{
  "num_hidden_layers": 11,
  "hidden_size": 224,
  "n_experts": 256,
  "experts_per_token": 4,
  "d_expert": 96,
  "d_shared_expert": 128,
  "hidden_act": "squared_relu",
  "moe_layers": [0, 1, 2, 3, 4, 5, 6, 7, 8, 9, 10],
  "router_score": "sigmoid",
  "normalize_top_k": true,
  "routed_scale": 2.0,
  "balance_loss": 0.00258,
  "balance_bias": false,
  "n_groups": 4,
  "groups_per_token": 3,
  "shared_expert_gate": true,
  "init_std_router": 0.012,
  "lr_router": 0.00128,
  "vocab_size": 16384,
  "norm": "rmsnorm",
  "norm_eps": 1e-06,
  "tie_word_embeddings": false,
  "optimizer": "adamw",
  "learning_rate": 0.00255,
  "beta1": 0.95,
  "beta2": 0.99,
  "max_grad_norm": 1.0,
  "batch_tokens": 131072,
  "max_seq_len": 1024,
  "train_tokens": 683400000,
  "max_steps": 5214,
  "dataset": "wikipedia_en"
}
Below are experts of layer 5 (counted from 0) of a mixture-of-experts language model. Rows are named router (the router's row for the expert) and show model dimensions 112-223. Each number is 500 + 40 x the weight over its row's rms, rounded and kept within 0 to 999. Numbers have three digits each.
After each expert's rows: a language model's description of what the expert responds to; "comes before" lists some tokens at least twice as common just after its tokens as in all text. This comes from a sample of Wikipedia text that the model never trained on. Tokens count by the router's weight.

# expert 4
router:551554516490437528503474568466493542453509508455539469455514448442529456508479447506505500585523548479510583482482446510443494541520536574570449551438527524462468550520452530493466499502477476507453445518440405529405495526549465531424499468503532475520483454515527446508465533487446511453516483511516503504480511412490509465477516519482
What it handles: Nouns for organised groups of people, often after "the" or "of the", such as family, government, army, crew, party.
comes before: ".", "'s", " of", " and", " was", " were"

# expert 41
router:544500604487453471505487576437467492459540521479412542457516515449529517499577450507574477516468464486537573442472500476555568520492558503578491568441549570484523560557497539481501571509548468512495412492509447521472534476561508558450488459580502490502480479463514475522503464457515557474473462524492485487454474453417578500491478503492
What it handles: Word-final i in foreign names like Timișoara, table pipes after names or numbers, and release-infobox fields like Original network.
comes before: "1", "0", "3", "2", "4", "–"

# expert 32
router:555512502464453478530484592475498505499524485478461521456502537471473495575486513499505507587472449463560658513504465461483453483523536555583466559461543518473553546569508560504501562544524504461526398475529487458514496494540476568441496529542493453520469462544491424505523476454551538420525502540493534477488502452450565502475488552414
What it handles: Cells in sports results and data tables: years, places, championship names, table headers, coordinates, e.g. World Championships, Las Vegas, 2|015.
comes before: " |", "\n", " | ", " |  |", "; ", ") |"

# expert 27
router:508482563440420516532480570462498477439515473484394506529487476480468518568509514531519548579490521465506539505456408479518552529520579511490455537471517511563447478484423523517553501526464487405548428509502488498491540449512566520457456479480534517512516423445498437489534526480497588487530444531486507463498465450437547551475492512440
What it handles: Month names and day-of-month numbers in dates, mostly in tables and birth-date parentheses, such as January 4, March 22, May.
comes before: ", ", " ", "2", " –", " -", ", the"

# expert 16
router:576469509453482468524504575549420556492519511453481545408479426475487500557509455502488510563476542502502608492470471499503518529487592561515501505469609495488531538569499502475530533484470485520478407502512461472521484461465427531430561436477480520497510515548529443508500480544500512441511412539479520504460467453423486538502552496504
What it handles: Wiki heading markers and table syntax: == and === around section titles, |---| table separator rows, empty table cells, closing parentheses.
comes before: "\n", "\n\n", "==", " ==", "===", " of Historic Places"

# expert 49
router:531518557478428517494480595458507582471521472482405524433526462465519508517519528486455504546493518454538570469511485494492490496543562534554490554491539539503513540511520532459516517532464447504471423534521406500472502519533466528434526434525516460499466442516518417493500476488520541492502428523498483457484536457431505539458520525489
What it handles: Numbers, periods and word endings closing a cell or list item just before a pipe, semicolon or line break, such as sab-re, Vest-land, 26.
comes before: " |", "; ", "\n", " | ", "\n\n", " The"

# expert 58
router:537516537449464481554498565476531571527532478470430499488535496482477511566522520503499510574538530481544596456520527511471532495517536552497454557494555497543549458563526550490465525520505492456498415485483488540505505447494482483446474532556469510528511470460523469441491449472502516422470441475528548463499536495389543477459510543484
What it handles: Periods ending sentences, often fused with the last word (year., him., es.), plus "=" in baseball statistics abbreviation keys.
comes before: "\n\n", " The", " He", " In ", " In", " This"

# expert 9
router:535528566430422524451564535472477563475552474465479459464532451446542499516517436520518546568465500516475552495473480481450531560568503527546530516471493584521483461517428504522466479510496491516504423514486489493453524445538498542447475527532521502545494468541477443476479498531506551469495499486480533514536528436444537525528550516454
What it handles: Generic subject nouns right after "the" or "The" naming the article's topic, such as film, album, song, series, episode, company.
comes before: " of", " was", " of the", "'s", "S.", " is"

# expert 42
router:574520527490425493533481559481493568511529476544445473412433482463524498500498479498517505556481498476501572526515471458497457538549563535571434493453492555442506500520486557492478515547417540488525436465482479541487513433478466539437465494563474497517454504584456383506528503520543530429497472458528557537458536475446488504484571546453
What it handles: Column header labels in wiki tables for sports, elections and episodes: | Date, | Year, | Party, | Rank, Directed by, | Score.
comes before: " |", "; ", " | S", " |  | C", " | ", " | Notes |"

# expert 35
router:540559539443444546499440557424485493497507583416460477411460463497490498550552525468517539537484542428496598437438495498486489498485546548571445495477534460523503552500470507516510549518512485447545393485470486521529496457527464575417523443541474491534483478572514469455510534454539566457499502546500439490419503458454528465475483554512
What it handles: Pipe and semicolon separators between numbers in sports and statistics tables, plus the phrases there are and there were.
comes before: "0", "3", "7", "1", "6", "4"

# expert 44
router:572496545473473463544519590467505518512581492477421479457505458497499436498478493500507523591486497514511592463500429527477520528559532521547517516522597492522501530539494520502507522534466462473488497456497492444495482444499426558401468464490466504539517492469481386452525520448554524497524452507492515465463526444445508521520511539450
What it handles: Start of article bodies after a = Title = heading: first words, (born, American, footballer, e.g. Cuff|ee, Chinese politician.
comes before: "\n\n", " is a", "1", " =", " (born ", " politician"

# expert 11
router:522488503430436447546484614507508572496533464451424468441520444459597520543499513506446469529499502454477545462472434457513505540565539527534474540512565517481478504510471553541481472512504534471519470481497458538441503553516465551428513504599526521489514465532455459543521514561561450464507446512499502452507435478438516456460535494453
What it handles: Closing quotation marks and parentheses ending song, film or book titles and quoted phrases, often in lists and tables.
comes before: "\n", "\n\n", "1", " |  | ", " - ", ".."

# expert 52
router:559521536470467493477510621493472576465589464447409497510528446470482503547513473564492490565510532456551534478493509443489481519460485519562510512546520506478540442543537469449516513510466437437537408503523486548466455479524466497431520539556491460455477486513442458478497474520493528466552480492482465487486466434471446496511474553454
What it handles: The leading "2" of years 2000–2029 in tables, dates and prose, plus wide table separator rows, Tour and Festival.
comes before: "006", "011", "020", "010", "021", "016"

# expert 45
router:507526590473494474573475524523477502502488470507416542509487422501538472519532457494519563654503473485518583418509519444459556558525520514616457553453537463501483483536481490473470483472442535509520457547517441494551491490497474471444496477556496554510531472498456442501493537450498525484504486496514535507505486484448563547488500444484
What it handles: Verb stems awaiting -ed or -ing endings, such as perform, host, produc, writ, direct, caus, usually after "was", "and" or commas.
comes before: "ed", "ing", "ed the", "ing the", "ed by", "ed to"

# expert 62
router:574484542443458471535440577433461526498499485437427523482495502497465451554516471494474510593491464495528565493489465463507517528510556544558507532432560546469453514515465495464437500512495466524483427529503457501480524507541424585405535468472491510514471467527556426503523468524508498433501491519491504468457462493437512528456464486501
What it handles: Latin species-name endings and author citations in taxonomy lists, e.g. -ensis, Premna w|ight|iana, Walker, 1866, Moore.
comes before: ", ", "\n", "1", "us", " &", "ata"

# expert 10
router:573472568522455498550492548511510515486579489492434525487469514419530475516533479503479438619481488489458589461491489503459435492522536558625527541452546529468472524513516526478491505512470474496479428483514467514533490481491486513426481455496450564502511421482457447492505442467552515415480438528475521458440484459440528561503471522453
What it handles: Later digit chunks of long numbers in tables, coordinates, decimals, populations and ISBNs, such as 42.'03', 87,'900', 1.'9'.
comes before: " | ", "% | ", " |", "% |", " (", ") | "

# expert 61
router:596478521498421498540486565523467475504533468441448492485467466468516505475479495479481521561493538486511551462529522486452505523534561503550486526519510528480532516578417502538479493513481499501477441468532465462435522494498489542429486487543498549523492441537554458451497520487483560454518506504482512447491504481507535526421455481477
What it handles: First digit of years, scores, vote counts and records, especially 1 and 0, in tables and parentheses, such as 1903, 0–3.
comes before: ".", "–", " | ", ",", "967", ":"

# expert 46
router:526483517468440510530497528461518593468488488454411482482516463499501438524487464521467485576507538517458591491403449498478514554502553543605487498446568494457504550529442575430440503486504483492527417484508457497461491516523481618426474525536452500516542489481486425494402470511528500518535463483536542459441511429462480479465464570470
What it handles: Sports competition words and cells in athletics and swimming results tables, such as Championships, metres, hurdles, Gold, Silver, 100.
comes before: " | ", ":", ".", " Championships", " |", " kg"